config = dict(
    d_model=160,
    router_score='sigmoid',
    n_head=5,
    norm_place='pre',
    rope_base=10000.0,
    attn_scale=0.177,
    init_std_down=0.00884,
    optimizer='soap_variant',
    doc_mask=True,
)
Below are experts of layer 3 (counted from 0) of a mixture-of-experts language model. Rows are named router (the router's row for the expert), down (a neuron's output weights, with its number) and show model dimensions 0-159. Each number is 500 + 50 x the weight over its row's rms, rounded and kept within 0 to 999. Numbers have three digits each.
Before each expert's rows: "raises" lists some tokens whose logits its average output raises strongly, later layers aside. This comes from a sample of Wikipedia text that the model never trained on.

# expert 28
raises: " of", ";", " in", ".", " (", ","
router:536470640537476489413466426517466502489456477552424492485398506466459533516474506444518510330479466502502541506538587516529501528539466516503518541496483529518574487434512386562485451565456538461484610521434501438508491476506554504475500625522579572524453482568535492415553505382541519475565536571473511531437450521657605383481562518522514480468507418489546569546512484492492392486487468506468587551435471491505475437442481502547486572468553432495530473536519488502492511534493562
down0:401493493440517478540567343501540565523521470460446563515457473463513498500514547519448519439534467510440503535530490601559413463478459522551425616552492546415461443329546525509523516400523466475404442488504476472482498479581528520526505530500514541538455473447475484488545524414426533467554488524619635457511546524552549546520583587560536523481544521385453486523488544578542589478499538558460487447469450489553436509511484534457499511435557458486479479541451547551508472514418524
down1:567452474522487444518522466492482414545433565522453561508485453454513481455548497493503610515483465584554425553485544480444423478535469543563395499474462501510362537558568448400640500529471521464520511477416657398452425512517489513458498465487445535476518577482493425523515485514499462459530507471469495466499517456430385493544498575481439472445566537574577483458568568471540485499453572453537430514442550558539547580451473472497489494515507552552522523545550534394491439552562458
down2:466560482447543438557471498492522464614470484442487504467424457461569518479518462598614478541452463535524459438536541410552529497532509459523415517478472492448407481556506451543470480493514456544533515517510517519434527516491407575519457499608391467455578443557508525525548504430421473547449502570595397441534531408498502576576533466519527501503521475435486620362540465584444500526493491544457541471482472528464502490494452404402516613494423477479491544464539492552542511418486529

# expert 46
raises: " to", " and", ",", " of", " for", "."
router:507495554541435541487443473510470544530500435561513465456428489443540464547463468505635457327550444525510565468574492566598463493624453506377550529579559474481571499506454475528451494523415545476458555501484450470571515492502558474491537570534491503470565526483501504433499480468566515490557555545455618462473487598566627431492485626472519501482527478484496542500510471522408462518470471487499517507467509513493446410443476530594563538441454414492529410520503522488554477555437502
down0:478509416564338453495478547513516536474601436501585515509489538490560513569492490490530417585509473455430541498530527437507484485520460482577488445529533504440554538508506513483516502495491497572454502515553525525478468560473574524529508554536494502544498506477412568517494472443539437429433570556563462364549508515592479508496567447468456533576439495571528556506469519604498458590572441457438587465424485552382424453621506539556506394508535426525495615484483516555479540515497479
down1:493507529499460476610483480485509530385383533534532481441501499515512489532536544453503444483508441507605432438512612583511498639494606467486488480538528456415493445454503459542449481416485534434519472407532538522543586488479466578499486572600518471520366462583429465502412458502488496527489512499464434392443484497490479520477501522482494570456469619585556572475497508580544468478574542432474552529548393503534451535562563531472463518562554477494423488517470551491494463467464501
down2:442627451466554347422477504531548530439467575454550495448379477547483512468505447547503502536456542534430473430532573507453574555519478512519596535473556499476539499530551436609572434492467500406483596560521492540492537526548526521498531538488499462461385539420536538466461508444444480495533464581586502469529518477519501485467450476496476503548516432570530476479483474406545556509487556551564499420398523499428493524547376504552478531525502376412496481529513456427482550468553527

# expert 19
raises: "us", "ol", "ot", "av", "ver", "re"
router:567552485590513480469459446592513582453474490451515480459512573495521522604469451427551490425405443549464490537553490499565504585525429420424481586481500417453530498468481519535489435504487505514398515517479485478532540440367515470476484519486538522469522541500479593508468470467527569499479506560487508534427450529514568416512426497486527510513582454525514567518434477486426499528461409496435470467519511468487413491434558517589483518446480436531463510503509423435655505685425511
down0:447516564555554508604514559531431381521457495484577460502523527441521547562572577500602533441496511518523508494540467539432450492376524483506536570532499539571515468531444499460461455562383434535446511479520488470584530539522449431539569423520473511553505536536544481538511478481471476485389517581593427498406479473441396431522486522519470488619465547515574426553448569585501481530540488479556492373461515503562468501485549392538432521419529488511487488515482535470492422440491508
down1:493441513510542486420475542551487556540550551560525564547442539500454520512534379499532416577499539502552452478559567444546523429382476490471456566527483521533449529464534514547487556508405491589434516508547570438485519492575527518492541563486537499434541406500540626507559495556525538428465513462438457496574449560492600403589428558469435551467515539531471526443557491493496490428620562476444441439572435538461408479476493451454474488488450449495576527537495521545480572590472456
down2:475485545561447621562491503468511483549472415427603530478523563577572459456490462536470486479568496565493525438521476573509408523497482492477540461472547480539552492546414497469408488463426533460479516557499518424481474496407556434481500513482483457563434472499541529575470463553467546557537466484543503478503506507532460416566489552459432367570436433431496471467431544536400479403604474340520492437489515534532404464507558479566523544516513540415437552567517531479502484454425544

# expert 15
raises: " ", " —", " und", " A", " U"
router:571525584486472523438482475497483505422493458562477460437496498510509479517497481438585475468533428554464490516515522538548491549532464438476504494467543492462532459485510486503498438580489469486477506576521508510544458446458535474543425519449512586482605564505472575408449573449503533544529574580511497522442453533630522383522429493500472587435527506512511663429514468517498499496434532507493529556416494591495448436478441533538509652524432403495547340474455527471525568534499590
down0:423458508543567501469544443546513517384550548504588461456513585514581597547537506496469518581567501467562623528481471527488516564411538454458510514431589412427541527461534473444454507523459530502528491519460433487468485496481584471577517446505555368538518497465501401501536544466446510471503485473529551471427453476454501513521443485566503444424436497479599552526545453504582440532497493524439565509425503583474534529482568489540506532455403604518581571489399520541500506415556569
down1:540406469484447449474508373512475349558462490531543531508545456517497507504527434593526478463553523512443457490468507504470494496548472592510501604428453584480599442564491508536457433533502500556518507486445393528458471475543507411514506442455443488443498488507495444471553555455407526503543388557578435468397511475437475520520484480486438466515544530513515493443450559505475467482564474536514483386563504576532536514428505458530418507352573524521477514419464560573461443501572575
down2:495472485571481480542509499581539578463511504467548537413523521559473529484423495476525528442489515433491529527505431466536559445512564455439503436611540492478473556561419505530460477452403568488556522500452500507477596474516507362489433541478586469440406502483530473413423586459518461517482490467470517516515479392388482431427464484491519535523486387491542527493520474551496422468546549473463508516488415447458552334445521375512439443582551472564504439551474548468538470498451480

# expert 17
raises: "0", "6", "1", " words", " days", "7"
router:602559541483445458496397463493463579409473495497515478370447513530479517567427461528558387359510446500472526513527504481557529539526458483425528480577442508479576525491496430492431504521442556435463442564478530436500509510494527480481516516560621482545472530561441542395487615485557579498470548564529467586429516507542485447537500484545475461434547491520457502481536451534529483564524438461506536511498508524462499427432520566604443506535412457493545409534483480411602578532463522
down0:585564563480466512433468456456438415529533493505468578445523506497529496583562476432453551591606463465479534589472533548512457381516573442597446428533461530535415543523479447494467506556460579497579443423476529555454487505449510529400503478557432521458432518499446522501476597500500514469460511530513596481524599453557404510422529481511506521538498538490520530426522491548487408489390636497507477466540512422580538440511529557515503444501518459541549556483491496519578541444582526
down1:502424559489501506445529473482496461516599539464515458479497519590596514452534382469458513518556478520478531500512590413495483543540510499461559519593429546499486539512479372520510446476520578530535417531494637474563439497433499507397493438458608370505454522448474477420524488559486481512576501537479543520523530472485550521499496528552468523520406460506517482567503434464516500484502466433616492528525472533492585484565472538586536489579458612552541572408447525534478463478632492
down2:541476513471533545383413458473566522489459543507544568500551542518552512527520507415514400501465480459532503527557515516541478516548477502481472445543486509502397470439659475506575506482518466540522508476478584581534500528668562490533493534491496504522457488540556432498356448372570490501539498516589596534534472510532464524519533484579502449612458552522468459474522486494512569428504494506509471520526504496464472617538496513432457491532515503642580395561419534469478472472451469

# expert 21
raises: "y", "ot", "et", "el", "od", "yl"
router:527537559457508479501527511528487477453408509607478476468479477493520487515414454358622460389468444509510549469511451588599513503479463486431442534507571495418525436482423445498524476454463500377503512475462426491512493496455517460532435520554511515499585606507480487420487518410519596547530505538473500491518477474524570405619445512523551540486560510530499510483538527480383497482493502480432551580381489442463427489507494489482433528523507441531536519624531459419553572562446521
down0:537557334516514456516452527496447495444544565371512538473469478464496435481523480405466465529505431580624453600372573582443436452510499554507426545487560427495445475541496457469483443544517546420401521502518482501478537483500546501493569501525501485533491537426445504503473436466487538411512520532535460506501493513622513464622541559531559569534529482523424517516604572557500388566520446539538515601512494542489491519542520536458487434515522477435495475457495425463487487556531477
down1:484500425584547455513432529561516474398544575384523499465504534508459458431503531400495426528502456571483560465532514499485566513431374510487437478475510502521513483386532491557611475625548556442415474485557529486538441507565511512497533422545564527527480579451449544530447469530413443563454442570378498547498598420470497603443467508518481493510363505521504569497524545487534556512486489515529536545503528509446559527518536495509499476502548507477400474480604471495487440501426465
down2:536568626489517506476499515565525581529444509520497491438375519589472563511460411522470551570500407547549481505509548591531515376560474499511535446567483475513469543492473504482584476419489556512492465499559500499512529570504540573420457496453403505522479545534523510435405544577528484562502395476583488400573502490488486459539517503525416543516457484541543419524472512549341478558536523466544592546458505481488545462434502528456417458545438439466549402494499484440496491481423544

# expert 23
raises: "o", "5", " She", " In", "3", "0"
router:519541518548425517478500453643517587466456441573475474455474511458433486507437436454512479484536419442448518460562493584612566505554517454442524511525485473505511475524434429593459504501444508461415562498503558490455614411475561473554527510525566534496520510472527553496428496454567567476466474504464566530399525460483570368530504518530521520463553376503428539480482512554505473507445517438516562500479523467439418487518470631510488520415424416453461473515535456452578590550491554
down0:448498400509538503501580507527500546481605620529449434470538468515455418469431470606375509489464498530415519532481506481494586453481449526516564428445427545479572421522441487448578406554412519460504581497432488562517510502497523470539461454488463460580498494451544467496514469482493504443507487397425416506520553536498423442576541445468494454478489476572458448481582553565554538468452475541540577492542427465561382472566469497544554463515452507518560437443392483546461478517516457
down1:464490455567452506584550466560513470454458442565506523561556546432535449538480401531428493466505495431521516524506509435444445586508488485463556421531485462468526515481548525487446431572478513484522470521507490475509465447493436504527541547486505513534639464568601498492549537458407541546523473420517415443440517445371559510521499554481490460491391475480512444435422588478383606497460444439507460571546455527539516566509388552487489427382506506573522465541542521415523538553439500
down2:607524522430472559481431478439485562519534530525563568378484535521454399543547553478482381601480479633485474501540535507454497561576534482525511392554534514515445477459576484525548524456544441437506492458386533432482524439430537549421484543512486537515442541597397440498436528550513441493526499520564462410521547550526348513431544496423485459449504559477475550548538545538510494454508447494477405482499502467513458458518427508469477443541552450519538500449540421473524473502459461

# expert 42
raises: ",", ";", " and", ".", " to", "/"
router:509524505495408411505468446522551485506530431500522512473402427545442397541472492414509514449487420560526480489468515564525553549514511449446530513503584527483580484446456457576540417566456518380474581540454551469592468456449546482472469481535618546478566503541494490387481505458491540413481528561421476464361468539494623466556532487476569546501533491551528518471515493443469509469415531520507502534552485478503466399424451522534489601533391456457551467482468473481531522560404540
down0:448516516498508507473519551463529518476481518466519467516483459576549463550436589490533505593521538515528504474527453469403564504398595457463551401508607360527484583487442550510546488556382496490525489512439497468448513569428493556552506477458389493473490424525457517532439474527492512547594483453593570526462482580396453605483587485481476493467493550465498528491434543451598425484508511455521444513438539494491490435421556529509560560456521540610473487476615515558468433454515477
down1:524440496497588540528527476458457506415537519500435490577558535592449535444471551511597472585448444454424475529529485394556458511603451551348445425442524501461453480454420446456521627492379507492493562468598503571488523532500537443440526527508520463460493483453451458511462562431438537584510497441548531539494499474519549422482503458465448531426500496454461481479491465434534452537519477496498434484415559389482598501459490475481443459568515499583492430545563555524530514515448548
down2:421390637505503446417469502422541453536608473467558464502508470519504540467520531533494502508521529534456510528586487519562450437434440585487471497542422491488511465555527487394608500566566475561546611554452502433544441527541544492451602446494527358520522492502558419487528570480509516486503457488547425526538542498479413530542443541445549532526466566474540422502520501483507509474460457571427557474435575410519515537592437529561525513399437502499546521477573467484505465477448557

# expert 16
raises: "\n\n", " ", " The", " Location"
router:537526554566388496438508384500573599404473457500592422426487463498470496615478478465485534468528409495459585548474451516528488494451482429449506514520552440434567450430386481549408425530506505490490516499517432447550525407485521419487600518510552505515550569487480558464468503431608509490487475519438588528503411588543518400460458519466564530475535409482471516518525524494489473486406475529460485598484470441537480459470492576503495585455512395521504500537524460464515529521450534
down0:529450459550572479481609481567565598470505492558465481513532502519561495501437451527524439435570525430503484513537563500496465540515534546412441519575505545512540522476497546444509528455630463505549536415519514489540542506517534548482483541479515510483444437563534471489550437367566446504415438369457602509426537494503623475477508490571424533486598459525451425603603463512521442484495514396490482533482547449531487509470548493463494580546575411495497540421460443449512566479463466
down1:564535520456460582507401486508476469588528467446502493561541479479489482589585422491490462539428441503495500454518450515565511501484466499540479480481431489543484558485525494506546494418547428513436499538435569505492405424445537539475497549442498487518487461411528550480411410451471449557541490483465471488511420554547582620491598442543493391548576500444456575411385469504500431548455452442582544517516547574498459465507551444523471439539655420532527521418504476505521494502572479
down2:517448530594449384492603451394432505418475410503518500504422487488466415496513431447533530571492530543527531436561597491562592500454507452411500539427510469522446508540487543482457519565508488516470577470448598494445541513543496491492537602477486489516495549441534384520521459461511585551509462480520519453501430506479449507592424460566450580552514511527413571467497564583373484474515418550506468432486588478494575560518438438458530417557495501507440493523530451515542536462476499

# expert 4
raises: ".", "urs", "b", "aut", "k", "ey"
router:599525539459486420542527505589481529492372442590538436440381494537504487514468499523570526443513427519413545440504530526623471483522499506477539541540543535458550479415488439578514505480397550461510491497446473448579457465479568434552541522533568554523574514583465539443446522474497568469495540509418463529413433532557600476496513471416518543465599527546541467500468479552426474499467451530417441567466532515414507522470488562490475509519494415549501394579512422509547462549511565
down0:498548371501525540453490533569567364494425492474422514519530593471519519526464505543485402523473461487554350521570506565481528456524560457443457540474498470452502609495482490502465549463558523387486549568484472508542403460549537530507441518492453503498515577472531502512453480586503463524511383488432547517454481409437540556544427498531490448536506454548512528461580441556535448549487476447538489539542553575448471488536587563497406532580454496473465486518417589504486614462545537
down1:452538527516552523459565404499401590470537604584478496530430530457550391482555450423507496542553549608580568554449519498516542530510479529440477519464449513550455525473415527479480525436485526411566520512601465504492444549477437473470508446495490508462507522542563466413473448435499449416434395395538487518560494504496438592547547510544587471532434497518534531496406501428520565493525477497516505391386506486500508482417457576440480458510524541535556435439555448547524431494479466
down2:472487481551525583499456519532528555575414433495489509506529503440549390622503567594428387588477508620522497556446482460489569499476416514459426473413580432435531423390394523523570504492455488536472476484487430560493498541469470496501442588495490510475481557515395494491444509450485468554613579535542517604518478535573469483528465520481543424497508494568482458428455467505403486591491494611498483478471494441537479499543515411498534504508536468560504522531483530547455500473480562

# expert 39
raises: " and", " of", ",", "-", "on", " ("
router:491574580541445541439457393547503534494499537530518562432440510497481499574530482572581469318526423500501560531478561553515549557534514475473585481547552468490563451413524479566494456492503527457541540520486521479479556421482522408522528506499543498494615542551474462496450536473610519484462534527423547579509504546521476471529459534559505525470517457520502466438462454565505502503532472387521498517448508410431412455426463513592447554504487468526494486486495469444557627619373539
down0:405507512542503457523460518464431548480517599546401558500519537522529498572501445530502491567472562420483508613500531485497525412384455402426471546470472606523503517498517474490484434409516548407506481544470475540552504450459409488578447529587449519535491558533540519559508457492455474447465538537478507547469489476454535533489426477577402443533498470450471451546498490466540481473497653423542483575469495448586537535492507428572588438456460418495475653529499489506473445526549545
down1:518445502517512595477563451507515419571518428531502443529577540473524512511486507457461459487493514455431497490474545518468539444509545389490406482460431569528506512521542539537491461506443576503584527474480559398537498436603522480437648494639475462399404456528550384534541458522503444480498535496464457509442415517532418497496568616460522509581507410447463558550465561517617539554482497504480523560540466556484494476452545470456493489618449516495506535565526575537502521502524520
down2:488413477414561586539508579566522485520551516496457636506482434474477493538481443553426484460548510558431567528607448541519544499482531543454597537496403505491529405486604499451553538646470430488474560548550438524597475498467450524441490477540503484509457458476415542522471488546441516544470500466568441471537526504449475581472551461509590545441545515547498511545459425501433476472430501430525544522499465499508483458432582472435397431522531508512528666529521485519481482481463540

# expert 43
raises: " the", " his", " a", " its", " their", " this"
router:512572596523404501568415510531522473456442429540462478514496460531486468524380442518595514497456440500438523504379513539560503478501471457415511488467471417465531464418386479566577498478425486403379498489533556458507437507379537478488507534464465493493537594540493486484481505531515586543509552509521497522448453509554548489533510494532546479530571385451496518476596493564451455496494429462505573596486522433508505494481508529559462603468431400483438461486557527430568601498482521
down0:502579514514442537515430552607444464493500493488483549495477481501401524542477511418496524537558537560400474538509434485571452460487491546451567583524494497475541447580459475516547430582509501421444435436428447455491537523417530444499456503526546455509520521607533494550443413481535567525587572478472526470520517454525423498454468552564448597458537480453574476466498523511595526435463556463517554485462529439426518456480436481547507519555561534514470375467487591607412534491587387
down1:531490519510550455587519575595505555527445560509478497519509618463472481393494531546475543501503404426552511468521483582471577521621492523523379592462572494550626524504439524492486560429475592503507504471497458570443468509560459533504475480514482529503485410503510445478444549411462479606489473464555459467455473486549440478410446478518558450503473508450494512518547469507460467420472512555539480545478441437532499544498533398494578456436592451539428547475568559414474519624467504
down2:557476482553434557480471516464575472531534545489525454482489399589534502533502455524476625597451517482517475505487491472538446537597471428538557527479478451545544479592391486515524642512508471531431361439474539541402609497448440486496487474509493487551520450502443461506519448475417508419534535470515503550518509425411524510585569558475453504487505490479488525463484557513483459441472483560539473597446510525490517551530574549564555521474509558612497470458509470527473467353413423

# expert 34
raises: " The", " a", " the", " this", " ", " an"
router:517449556500501453481499392481479559362500416588508477432402457479549486488416481492597503465435465500456523489502494507517587569562418425496454438515542508487525519510472457512502443511432533484475557558466537532538549449404517481465506590536583572491562525565528551570514594479533608435568591552496549473454514571502520471537499467457517517424500522476573574564510514542435447541492487391443552505491470470462431447476520562617423546466412468438526486526433520512525523538490592
down0:513471522535506449535560412410512502572584493550554464522536582517469503485482509479501550552574518385531394519509500518641584562619465485523565433508497510399454534483526533450492482495532471527533523581485563616517464443576425405522571526533454466522486466501451513473464521532472570501546461577484628497482527532556357577509553516479604506504536533496457515495561523480503436540483552497450560464514461474501493523486461454528429413503486588576478498489478423417552446458541477
down1:537529436501481514533508535502531524568525584469507514349513505600571495529491463549472372655430499538517521502501478592477527462495537540542518530433431511386530530512545450604487481449415416500515492491483505512571508524500404503456506492499542527476477452522514473541530519431490490511486315536518521553561416522425487502567531468514551493523437455409406546511506511529411544529524610552425497453539507482542554546492552487525521518486531403517476462583582407472492518520490522
down2:478571484524498588492477561553566533554529463551614517508561482498502444487611460507525503508500478418504475477487515515499436492529432524551463480503439493422542407484507509484551480427448456475508446463467518409540625515578457482486496482503386516501562542469548526526540455564514505488518516483505477457564440514491437493547389475477551483521591517540503509447562525503444459489528517530480426635546410584548646494483453514543550573521434560374408414556444476452525502572406532

# expert 37
raises: " to", ",", " the", " on", " in", " them"
router:543546614538484501535548456587488523431460522505426530429441503529511402479531488480513537367484451580454518510458528525559505522573483426465476476449498501554561418496445454602571445404482450471513511507480569429595525487505588418582486529496502548505540480571438474499475589492465505560475506469502521488446447609508519430504547542481543517425553491518548565424450519546535427457529517519490501539465536460533462499452514517580442603428422469452559378576481470483556556569405525
down0:555412479489509524463511507507559424485495510557495518541547456481412572481530529552496500483500486446581529527455528573563514547535595491520533461521493495582489478461500476441499518566501508520536586543520527481496447499566437468457474424531487448506441551545437421564468455506461452574576461495535466548587532523508538469507514546429518540462613495481537533561468517405668400511568532624529576537497511519539428528504458450492517423485457439480519383326521606542545475445522512
down1:485547498511511533406511476446529465502500521478478383376515456618543487460520517535531515542453552512546435497460414541410542483484482488575537516605539510434491483508451490439505448522553411405459516420455557521505477486520500480483429494558497566424461516534469565502578482492533548549442511522455531515538562468568393462453545494594470517487522481555546435525574494486387559473301548449478442499475521436471545563470531454471503523596512480554386491587529487459476534525495535
down2:384576550467539484579378495538555501531455516429423494521504470543555542534571478467541478384489476547422513540508440415593547494535531484447576461405463440502535489555432532481541478544512470510457536486478493448572502468479509434493498432475452554516492459459541492475574478520469459577543555551627479518438504471515438542470472493462476513481465465568519361484494504493627525494555513525441514520500432503516405505470537537547446545501501537495563578587510370441488496348488462

# expert 50
raises: "en", "an", "og", ".", "ol", "at"
router:532506542516446465470514447554474559407516411581584442417461468459499485540516518480542437435504474524488512460546488499590550539527405507506504519484517455525527509394414477608443461551504512515439557500464586466508468418524518479598533581485537531466567501511416498467503448407525581518439569546506596622491452535519580465485526504484492613439451512463426584455492547614513471486442523502464485532494474517527529503438459455452405577524453495493436461522408507446598549572432489
down0:509482455511389496505522509540538542507503524402530459503459448526402515528481443519553511464528531641434520521505543531498597547518533474522506582514516520490409434493455458546439480464539573497506530467555580521456564473618518398451560522486404488439430504506467472548511497506535513500462457529459398426477556538504441559468593461435443455502532568554389528564480431547598420591526565572452424460544494492487492468529449539474489376584518527526484492468529542567593516513436481
down1:514618526456524513450492486380466581485490628497468514522477435487550518479485522501468554567444558472485551493550466425502534536542512526377525504434599539557552456405411513518509512411479532611439563541545500549465510491524426432502520410512528558456494480452464421494412512467427456547419485441465491440453533510551448528445482489652501459473447438543493494583581500487533537499514481461446459545529585515532509534485456490476465436584428512464406451518517476511462575600493531
down2:433487502527526477432493393496515477478588444522518413550471506458511547518508481538420588492593422493490488464558528531467550462488482478453551518507422566649605449500502545516536493535478450468586510501553488479500512541548626534462550524551609452505463523557567505482490407429481494558534551536474535474417484468502558541458481404507487494473512418547487537488544509471568535478485466568491493508504645478526505454696476588435513509553505472515512509412401475483444534460525489

# expert 25
raises: "Stud", "===", "Geography", "General", "The", "-"
router:596551535522406459520495416589510496477514442538454502455479526463549464519551511466542524502470387574519528459539549608576557506517459496475558429493480511514489550506465402508575482413465565454408537579454455476547453514375566472495552521552529515422502566541405490437476475459539505546484507544491616519457455525574481502523518536494569536487489496437473539567553505443481502572546472488412508486460503481457407472470388491502395495549524394546492449470443410501491582565410440
down0:481489527545542563456535482375527470555475510589460538519557493478528532540586572365502513446524569459473552496584508439506495502533554543521540451577511509480570490540542510461521513585560395435417484622404474465409473484469603492516523475467534539533492528515514514570512442584532500589523538484563514567505465487509590446476445456538491451520619551491597469557433488532540482484438402509493459570459481553520496442551569586495441511456472574505610567455537505473517547503536537
down1:578470452535488526522539554440497476493576565519488498414516503458537394413477518523507415518489583514420521546550461460483592494559491488506510512497487506392445590488538544411431434470515528520414532433527544569497477583482578515582511446426523428537451511554485488588489522436470413463456481522476406505561453517533514509562566396516490489435475458430532461583479539497414535586481483470522581427556449470498463505523400498409443496416486473510526456542489519414469416544441402
down2:480444507519537507509500426508492481512509456566488601496447481484484529522490425476438523478591491443416529548427442532476502623512540518516502518574373545526523395435510481488516500535450497461541519493485415570524606544523439491459526564551508541573534494578561522410582518538437547498496578531458453530508400474383432548546464491541495454496534449625596485554531434499490526480482586446558555581519412460572500479506516507408476494505529548340538522493463532477509432475500521

# expert 45
raises: ",", " (", ";", ".", " of", " in"
router:513528528567453480516504530510555520504417355515520483487364478480470473534424529488633531376518445530485525503535444500601528519530532490483476518515518487477560464461517359498495482579439602490486550587457457466582530426488524480524528547529587490515501600504469489433544561472546535502552554548464588516421453514605562452475514561482593534461556440577517478473480520507491494563496453516398515542474546477477469428396458498455474591440466432491475456508564419496554466543489481
down0:459454529486508516476469490499458515547522599481524587537550415492549569539516534512414484468577508492441614513456519519482585526529509493547593508437548577504541504483474495490513445534601516509547514542487530438466509484399642538434545526514553651497543446479444522429512559516494564480472492559471582528541456481435573564517519450526443396550511551488500542488455445620461419475417514536466461530488522501468529567481507360540485441555514481409434546418542452513535422527456475
down1:509574535564459478551525496408513469460473642508424566427435436565448531543497537477452372489425475524457482542442548506503534438453485594509494536457533431547437468477608426539473481531521548577513422497461457444490481468507496432504510534507517510534478606575533374391495551538428504454534469422500517477499497485535565508452514552582498495468483494419457509473437505445525441540589546562566561538468486514492509505527473434380504508480536502445458526546509559459628493441585461
down2:435448514505551564488399548532528499467484462500393447480484442429458505576450504497449464562465520523548533503415476468455517453498580589454543647444560436541433459477542536464549505521442478524453425542505513499475474489541507489576438514497502490486532487447585446550499499446446523531462417485503509547449435575519550405618485407510482487458541492436522503419397465433391548478460498495567365456490441489568479503442517391477413553495441540515544539455534440476499463421533484

# expert 35
raises: " though", " which", " they", " when", " it", " including"
router:582563532486556541451488436474450550447470413471516485465429503488429519465462425452548479416510423538474573469581452477540565554495507493486479519483545436550531462452439455526407471521480522418405585540448539465552496543490523514561487514438456576457528535564446442538514549446551556463463543597440534565406537553536630423486452445453594526517521456468468455458515495551462474513511457451460580548510414495525347509516464511491490613491464465471466454581475470536575559501468573
down0:451495488485447543528395570457495502500545465411479471489568448494529504462481502310568422512499532461514492608534435567534475480561484557410551523600451513498478562478461517545512463518499528532607499470466590570497504493575562475527513489488520481536502442447548524601419441544534512555409485477512466462591534519508407502470512514396475603506615548479511526500584518532512472531512460440441502479472434453421528457462567495542504567492504467525588397414570532459556487462487505
down1:588475503531453453579542500564559513447532540535526519513593486638448451525504549475553510612537394498581481446488528457444465595566479537529530526455517521486468471567578553490430436466514437550495466544441525524509537459477580502391519439580489533477460468529495454479408498515488442559482494440493405532453644543499486500526582467458519487494611472419437558459505612463453489469483524571494382526468475434478451490497540473524433420446544503499461559473518502470467440470498411
down2:497449433491460479431531515445469503494402550500450447438452451499558548485547495421568541465514613568486452591499463494460541505420530543440411560572476527509477487526441440453441477433498565534647447500585543455570431481487499501515595463502456609558575574465464536504502547570477543461516507491502508486606359459443436454476552476532456560509534427459464472526446493482498584448470491561462495468461509520572440450415538505456454539457502503513493611536556489547449454566477453

# expert 12
raises: "1", "2", "|", "-", "0", "4"
router:614518480576372557395494467515514526410475531525592535428516475494459515532434524531570446482472476585548574507608438575487507546480469433513551537502580538387499448491452411502470486569439513475447539501463486431545515485479553464549498628446549552547540479466487559497452524474498560572573661602504451519436495484487552442491498494507434561500528510586517553510523540460511473541508451457489486535463477432490401466450526504509425541427466486485522426575548503527552512535440530
down0:539498531454595489474548499414549589547516548503415474554381434505507505485483496563486492438606553525458451523432509444596402555478537560409553481532500554567556486529524482521514542443486480527586508486369451427501501521477509569481524502485501477574493521629497479471542572510577524470543518504579467611447470495465432429538498513525498406528483458541520461514480518491454456506423507469507570466492587412473503500496499451505495519550487355439549488531569543603496426551526598
down1:526517491452608386482411561523517481485407580516432490566515534490470404527557515534506580518564472519400457596472503528518471497514483565459448482557584486455531429502448595490459545427562455544536513578445488560577390505441556421555539418552504427481529510494554605417458511450481484533498541509504566515559447581578556462537584504465484456570477547548521509403493606520538508470498500527498434408462528509491463437490533562509522488547500506556482611458471518514564461475546521
down2:471472485497526534501430563556436493481591576471502462494485548498416603427468472484411526493460457436561469494453497507449490473538487510559530523547511512604491485576518453486527468469530459470562538483445626501477496475486434594507523568577464411638545476492409525487435411507518416548507470466532540427415572536454578441467510471546513427465551550529606511468511450461548545527522553447456492465479505442439584510451432528411503399547454437438448581463464506435451528548435476

# expert 9
raises: " He", " the", " The"
router:568543499541417480364481445448528550469437472565460537396453467434494457544445522433580534471522436575438510530483497556572522512584517475457608500473501568486532488491386464525440477474479496490452498541401488433512493420401618505546480489521550544487563467506480588485482476444501575434498531477522563547485503488535583488551547491562533518424485479510446473439454511524493492440456520437457484557455552548481409485562489545551457534471408372444617500502455462501601533491475561
down0:554510507531398563514543521487530540460518575477429429549478526569502457492480488533381579602513451502449530539455485466434484548506457519477589508566570534550434503574531468459404578579498529551555451491564458600542488461487480476440449544455512511472497493582565535524468501516417501397529484551499441427531466507494457529532563542547549491530466413497418433456558515489518416496508622559509521411457526448496373526447468537460466476551512440478504403569602516507548435455573480
down1:522546555454514397545543525515506535532528415434478503477548521500498508510522568460505509459603520538494488586497565582492571477444487530549545434487469518445591461522436448574508527460511506489468496508519524440521469464511436543436478622520507475493431524519533433397434586566509538466527528469446465572534452504503476423465456558316433523462470599471524485413453626440547529565499512541420574504455531535528513587491506459513495420543574525497496530508606426551590463555462517
down2:578435548492538504475478547473503518511484496472543564462514509509425539411475528498389547496522527432504533587453509536580463447591556462466574488550561502544540477604527441372429486427528538528630529504588477504506529471504425527493424430468489475536543491560523490542482488496547434514467469528481475609600557478480623515538467481431495485481458553500536500489531484503584460404556625424563542489505534542588536523458478507411482463478526525462419537552479420562409459429460501